Weights of a small mixture-of-experts language model, trained from scratch on English Wikipedia: 12 layers, 24 experts in each of 10 layers.
Below are experts of layer 2 (counted from 0) of a mixture-of-experts language model. Rows are named router (the router's row for the expert), gate (a neuron's input weights, with its number), up (a neuron's input weights, with its number) and show model dimensions 0-63. Each number is 200 + 40 x the weight over its row's rms, rounded and kept within 0 to 999.
After each expert's rows: a language model's description of what the expert responds to. This comes from a sample of Wikipedia text that the model never trained on.

# expert 7
router,196,235,166,146,195,225,181,185,162,171,223,148,210,144,226,258,108,186,135,207,222,214,152,212,159,121,208,258,221,215,245,138,232,182,252,160,139,241,192,210,146,173,127,224,201,265,245,177,242,190,155,201,280,234,275,139,214,225,217,275,203,181,187,134
gate1,150,228,191,147,228,211,230,115,180,163,242,224,175,239,251,212,193,208,170,197,187,242,136,153,254,169,179,138,137,206,199,169,202,240,132,198,234,274,199,202,229,223,194,148,235,217,118,225,168,181,208,184,167,245,196,257,206,244,191,226,230,199,176,223
up1,216,216,232,260,230,110,202,254,213,243,192,238,262,184,215,144,191,248,202,253,223,180,240,220,213,218,226,234,199,125,156,241,169,264,200,161,178,178,253,191,150,215,224,250,162,194,252,77,161,179,207,273,214,199,204,202,199,166,185,172,204,176,244,161
Table line breaks and separators. Line breaks ending table rows, |---|---| separator rows, bare pipes and empty cells, plus some sentence openers like In, He.

# expert 16
router,228,181,141,202,186,211,233,157,215,169,193,159,186,186,257,94,213,199,198,150,187,222,170,190,192,180,186,183,229,211,155,239,180,236,145,167,204,229,181,213,220,172,266,146,188,235,253,177,168,217,221,156,204,227,228,231,125,244,168,149,216,219,127,186
gate1,173,153,268,183,209,230,190,175,184,148,272,277,219,268,260,226,245,188,151,151,216,178,199,198,233,185,196,233,256,183,222,154,217,185,107,231,202,248,183,253,207,163,179,214,277,216,277,160,167,207,176,226,217,189,251,287,241,190,186,218,228,214,235,246
up1,238,201,284,183,229,267,224,198,84,190,196,232,211,250,224,203,192,224,152,215,197,145,204,186,256,262,237,224,235,235,279,213,213,225,116,227,264,260,186,176,161,130,178,243,222,231,228,143,194,200,204,195,163,190,215,251,274,192,186,197,245,196,216,208
Infobox field labels. Field labels and digits in infoboxes and headings, such as Time zone, Binomial name, Producer, Coordinates, See also.

# expert 15
router,262,265,208,121,243,181,229,193,185,142,234,158,151,162,116,180,163,242,228,199,286,212,285,161,207,189,167,235,261,175,225,154,172,131,245,175,242,151,177,158,143,198,173,309,227,229,219,160,179,259,146,209,187,181,210,160,222,168,226,236,181,161,272,185
gate0,235,188,97,186,268,218,178,190,173,129,208,204,201,199,220,179,193,157,188,203,208,191,217,204,222,277,262,146,206,163,248,199,219,250,290,201,243,191,200,241,185,169,188,199,155,180,221,161,159,119,184,199,157,214,206,153,174,153,249,243,165,267,136,222
up0,142,262,200,191,264,180,213,215,282,288,215,203,167,176,251,236,197,249,173,140,167,284,259,177,184,210,280,164,287,225,180,201,79,218,197,213,189,214,232,203,230,215,178,218,203,178,244,215,246,166,203,180,184,104,126,266,93,242,184,184,176,177,168,175
Conjunctions and rare symbols. Connectives like and, or and commas in lists, plus LaTeX backslashes, frac and undecoded bytes from exotic scripts and symbols.

# expert 20
router,230,258,230,172,243,182,189,231,239,192,201,302,198,234,185,162,227,172,184,216,178,180,211,218,187,277,232,117,166,246,241,158,229,190,133,224,198,201,330,271,214,177,164,171,191,165,269,246,164,248,168,237,195,211,157,229,147,148,204,128,189,173,225,230
gate17,179,319,157,210,285,237,239,217,147,171,186,207,249,154,162,215,202,245,173,149,234,193,170,194,222,137,224,175,228,194,204,231,249,258,218,194,188,263,155,189,163,161,225,214,253,209,175,190,229,254,212,187,206,161,155,261,222,252,217,261,231,242,184,185
up17,186,129,192,289,137,101,220,241,151,140,211,189,175,191,184,218,130,251,239,185,104,251,230,187,196,250,163,149,235,200,230,195,181,173,120,211,204,153,176,183,180,212,189,208,189,242,69,188,164,204,279,246,172,136,218,173,188,198,146,237,244,235,178,174
Sentence and paragraph breaks. Sentence-final periods and line or paragraph breaks, often after closing quotes, parentheses, headings or table rows.

# expert 0
router,199,233,199,232,231,202,183,198,214,283,215,223,275,222,204,255,185,191,184,162,195,127,88,190,218,157,275,173,251,145,233,252,257,253,243,198,187,273,234,169,243,245,264,233,176,124,184,219,237,145,268,211,183,170,213,230,188,189,135,195,225,244,221,158
gate1,239,256,177,169,204,152,186,164,311,142,133,226,174,195,204,166,229,182,175,155,199,256,198,125,188,151,322,209,220,145,225,174,210,178,162,214,237,213,259,140,215,172,289,173,239,190,219,205,171,178,225,194,213,230,253,183,154,154,172,235,209,139,152,148
up1,214,178,159,201,189,133,168,200,198,179,222,231,180,217,214,190,244,169,215,166,135,267,204,154,218,185,239,186,229,193,177,237,270,209,210,180,218,145,247,111,245,136,210,220,286,240,284,232,181,234,161,182,180,172,159,187,197,188,306,199,174,210,242,168
Spatial/temporal prepositions. Prepositions opening a place, time or agent phrase after verbs or nouns, such as in, at, by, during, against, near.

# expert 10
router,170,256,257,212,143,240,252,156,229,224,204,239,208,204,175,229,227,240,212,158,216,289,266,205,248,142,157,251,211,186,169,130,200,215,198,164,320,191,155,162,165,283,224,264,243,156,199,129,199,211,231,157,139,160,215,170,253,224,182,159,181,235,234,172
gate1,223,136,165,220,178,245,146,237,202,205,204,186,225,173,129,279,258,201,217,247,227,226,174,143,253,219,186,131,249,215,227,155,216,255,185,175,185,230,173,241,193,195,305,233,288,63,173,227,222,180,178,145,227,234,246,223,143,167,218,248,306,248,211,159
up1,200,138,202,158,223,186,181,179,213,273,216,188,118,273,204,210,216,273,142,215,189,112,229,212,256,194,217,206,249,191,192,263,219,223,161,201,184,206,232,195,240,185,264,209,185,232,203,117,206,184,219,253,260,280,140,185,223,281,249,232,67,174,139,258
Main verbs and auxiliaries. Finite verbs and auxiliaries after a subject, such as was, had, has, became, took, announced, plus colons in times like 3:43.

# expert 21
router,196,217,235,151,182,193,226,258,272,262,245,110,163,190,234,195,261,237,153,183,267,182,173,184,139,145,194,232,169,189,169,212,193,191,232,159,151,270,162,223,179,160,201,119,206,218,186,206,196,218,208,176,182,185,150,202,227,206,234,185,282,237,220,197
gate1,157,165,142,261,130,153,222,233,191,278,115,197,155,180,230,183,186,215,207,225,208,122,195,216,168,259,223,218,203,246,137,271,190,241,153,197,247,181,172,198,180,203,214,171,167,213,196,220,243,170,221,111,134,199,204,187,168,159,192,178,150,244,229,201
up1,196,96,138,217,167,183,273,243,225,211,169,158,161,169,213,159,211,228,202,231,202,153,214,160,133,221,235,214,161,247,260,217,219,193,224,152,244,164,176,152,160,217,206,230,208,203,175,236,205,205,212,134,225,157,181,156,186,212,264,251,259,213,198,197
Numbers before punctuation. Digit chunks directly followed by a comma, period or colon, inside large figures, coordinates, percentages and times, such as 139,222; 65.08; 02:36.

# expert 5
router,195,205,251,166,307,152,180,178,156,231,215,225,184,170,154,231,173,218,205,240,185,238,142,255,205,221,133,277,192,150,225,142,249,179,222,206,176,207,223,209,147,250,186,313,156,181,182,180,226,251,159,241,139,209,112,207,206,181,250,266,171,245,226,212
gate0,169,232,181,275,195,214,134,199,171,183,197,180,307,212,237,197,286,198,255,224,237,244,118,188,179,202,200,189,149,171,210,148,237,208,225,223,202,184,211,152,140,165,178,260,183,198,162,210,143,200,165,255,238,144,182,241,265,210,113,129,213,195,237,267
up0,272,233,163,189,207,198,168,192,245,242,224,195,215,174,217,232,172,120,243,229,172,189,211,257,161,209,170,112,224,180,199,141,174,201,229,169,233,146,231,167,168,212,163,179,140,139,146,137,246,142,193,174,242,164,230,244,174,215,200,172,180,183,162,238
Mid-word letter fragments. Single letters or short consonant clusters inside a longer word, such as Turn-p-ike, Res-c-ue, cereb-ell-um, EEPRO-M.

# expert 3
router,209,189,181,227,232,185,157,225,167,237,169,204,196,211,164,215,202,236,239,201,225,310,191,202,174,242,224,211,241,263,228,240,101,196,204,171,141,234,171,183,169,229,122,203,228,269,212,177,136,265,272,242,214,176,217,168,132,158,91,179,256,207,221,207
gate17,163,102,167,241,207,173,234,150,81,154,264,227,260,132,179,261,196,110,187,227,264,165,198,251,174,258,200,190,202,227,78,153,175,188,181,166,198,171,200,226,172,144,215,239,140,178,215,188,224,195,198,169,245,142,230,246,201,192,142,179,149,224,178,182
up17,222,267,146,131,246,216,217,174,152,193,192,258,179,220,141,168,194,214,197,200,147,252,204,226,193,257,199,189,131,155,179,209,142,271,201,184,187,217,181,250,212,301,189,230,169,199,227,239,204,199,127,195,293,114,194,192,272,160,192,238,136,178,204,248
Countries, units, percent. Place names, nationality words and unit nouns like States, China, French, km, years, plus % in census text and "that" after verbs.

# expert 12
router,252,232,211,236,200,183,217,216,237,159,202,177,168,189,176,208,245,180,178,276,172,253,255,216,182,299,202,127,222,282,201,274,216,245,132,240,206,197,161,189,245,213,212,193,255,187,185,188,239,168,246,212,182,263,153,175,192,203,206,135,199,167,232,243
gate1,145,165,245,196,198,151,184,225,200,193,144,151,206,211,198,231,264,106,205,169,207,291,237,206,213,227,163,176,177,237,188,241,227,194,171,236,246,257,247,223,214,107,222,216,244,189,270,170,205,205,256,251,210,147,198,220,226,202,228,151,151,191,197,183
up1,160,167,230,191,221,187,180,215,152,237,226,202,275,150,211,215,216,209,141,202,181,193,190,164,211,174,195,227,214,203,158,208,243,134,237,189,217,160,233,192,180,201,160,183,147,247,201,186,240,226,202,183,216,190,204,211,240,245,248,280,226,191,185,179
Years and list separators. Year-prefix tokens like 201, 198, 194, and semicolons or pipes separating items in tables and data lists.

# expert 1
router,232,245,197,172,237,154,237,219,193,202,229,179,141,194,142,208,183,237,201,232,282,207,301,185,236,257,211,217,296,232,221,187,202,225,237,207,191,92,231,136,172,225,180,301,173,194,204,176,183,282,182,166,143,167,176,144,174,221,169,199,200,140,244,232
gate1,199,120,257,237,162,225,160,216,196,239,191,203,206,275,219,172,222,230,254,185,188,206,259,283,161,134,263,204,206,179,180,190,193,168,193,219,230,229,151,222,182,210,175,151,178,175,139,171,110,198,213,165,275,280,192,251,131,172,275,173,232,144,178,237
up1,179,229,224,252,200,239,213,220,161,202,237,190,176,202,192,225,153,183,223,220,252,230,257,268,211,162,152,224,184,153,217,191,210,244,202,208,213,132,177,247,194,188,258,195,190,246,113,221,207,290,259,166,167,214,212,218,147,166,181,155,254,184,183,218
Table row and heading openers. Pipe cells opening a new column or row in results tables, as in sports records and medal lists, plus heading markers like ==, ===.

# expert 23
router,167,265,176,256,223,216,139,150,156,165,184,182,243,218,200,201,237,209,211,227,132,231,264,193,186,161,149,143,183,192,224,186,211,208,256,152,161,114,153,233,205,193,166,249,222,185,205,171,182,206,184,231,211,254,247,162,226,204,263,197,276,285,187,187
gate1,244,140,219,201,162,247,210,172,213,220,198,147,220,188,185,167,281,197,220,198,187,239,172,123,247,266,193,124,192,193,225,218,193,250,198,205,204,327,189,197,227,174,140,164,266,145,308,137,202,177,188,197,171,212,234,208,124,211,248,299,146,272,190,183
up1,207,198,168,196,308,202,223,247,179,219,226,220,266,209,207,223,162,150,212,161,288,186,206,260,209,167,153,235,202,160,192,106,205,228,233,194,198,156,226,289,224,143,239,253,196,280,163,185,164,207,182,144,237,190,211,295,137,233,191,174,276,155,255,160
Media and sports nouns. Nouns such as film, album, song, club, football after a genre or nationality ("American horror film"), plus opening quotation marks.

# expert 17
router,224,240,248,180,226,171,154,211,190,244,176,250,141,207,133,196,188,274,235,157,191,216,200,170,223,162,125,80,201,230,218,151,203,274,213,205,167,223,263,191,221,157,228,169,213,195,182,220,150,188,209,167,227,181,169,190,283,211,229,204,185,133,182,164
gate1,161,226,144,261,158,183,153,181,285,213,231,194,204,180,244,176,109,149,218,167,190,215,177,200,244,277,217,165,230,209,196,220,212,189,205,230,158,181,221,191,218,227,245,175,157,148,237,255,205,157,205,179,165,213,172,229,185,205,143,154,234,235,146,157
up1,217,250,248,283,220,180,94,247,162,161,184,216,157,194,178,157,146,174,287,208,163,194,159,301,180,252,228,140,264,203,211,206,142,193,214,234,254,211,149,240,240,216,161,259,227,212,182,284,174,294,220,255,159,193,200,200,233,161,215,137,222,210,243,198
Colons and opening parentheses. Colons after infobox field labels (District:, Singer:) and opening parentheses before converted units, as in 106.2 km² (41.0 sq mi).

# expert 4
router,236,215,230,189,149,208,207,231,170,195,189,230,165,135,203,157,233,124,188,183,139,94,173,164,182,193,244,186,182,271,203,233,199,164,198,194,124,220,211,227,265,146,141,142,138,228,237,272,248,190,213,213,242,235,296,180,217,246,188,250,229,186,180,151
gate0,231,195,196,227,275,189,203,190,123,173,209,187,177,105,178,176,240,189,152,211,132,228,250,187,274,247,222,198,179,157,106,237,206,225,211,188,217,143,170,174,184,193,205,276,174,176,207,141,245,285,178,231,217,216,228,209,153,188,170,215,143,176,227,220
up0,183,220,198,192,214,218,156,230,177,154,177,153,191,194,242,214,191,238,229,194,182,279,270,182,274,174,278,205,179,222,175,214,215,178,252,206,169,160,244,121,104,253,221,223,182,252,260,147,264,231,222,215,249,208,136,199,86,248,171,212,184,235,145,216
Name-ending fragments. Last pieces of surnames, given names and Latin species names, such as -son, -man, -ley, -ella, -ski, -stein.

# expert 19
router,241,187,208,185,210,221,146,194,291,213,209,162,172,226,159,168,216,205,244,256,207,225,234,212,185,286,186,235,190,180,217,216,128,229,186,206,232,149,160,187,196,129,123,262,263,228,195,185,300,217,114,124,144,137,249,205,223,213,203,222,198,163,212,208
gate0,140,177,188,148,153,228,207,198,231,236,133,216,203,153,191,146,174,167,223,169,202,156,236,180,190,202,179,161,218,154,205,300,255,211,157,170,233,205,138,162,208,171,183,105,186,278,188,200,178,241,213,189,227,206,139,260,195,210,251,192,143,193,199,169
up0,176,209,182,147,121,213,225,186,209,206,217,238,174,214,160,180,175,164,211,207,176,137,113,283,181,185,193,276,194,200,139,153,250,190,213,165,209,175,183,229,269,176,197,234,207,241,259,260,236,168,198,200,219,244,223,229,213,174,174,274,249,166,272,191
Articles and possessives. Determiners a, an, his, her, their opening a noun phrase, often "is a" in definitional first sentences such as "is a commune".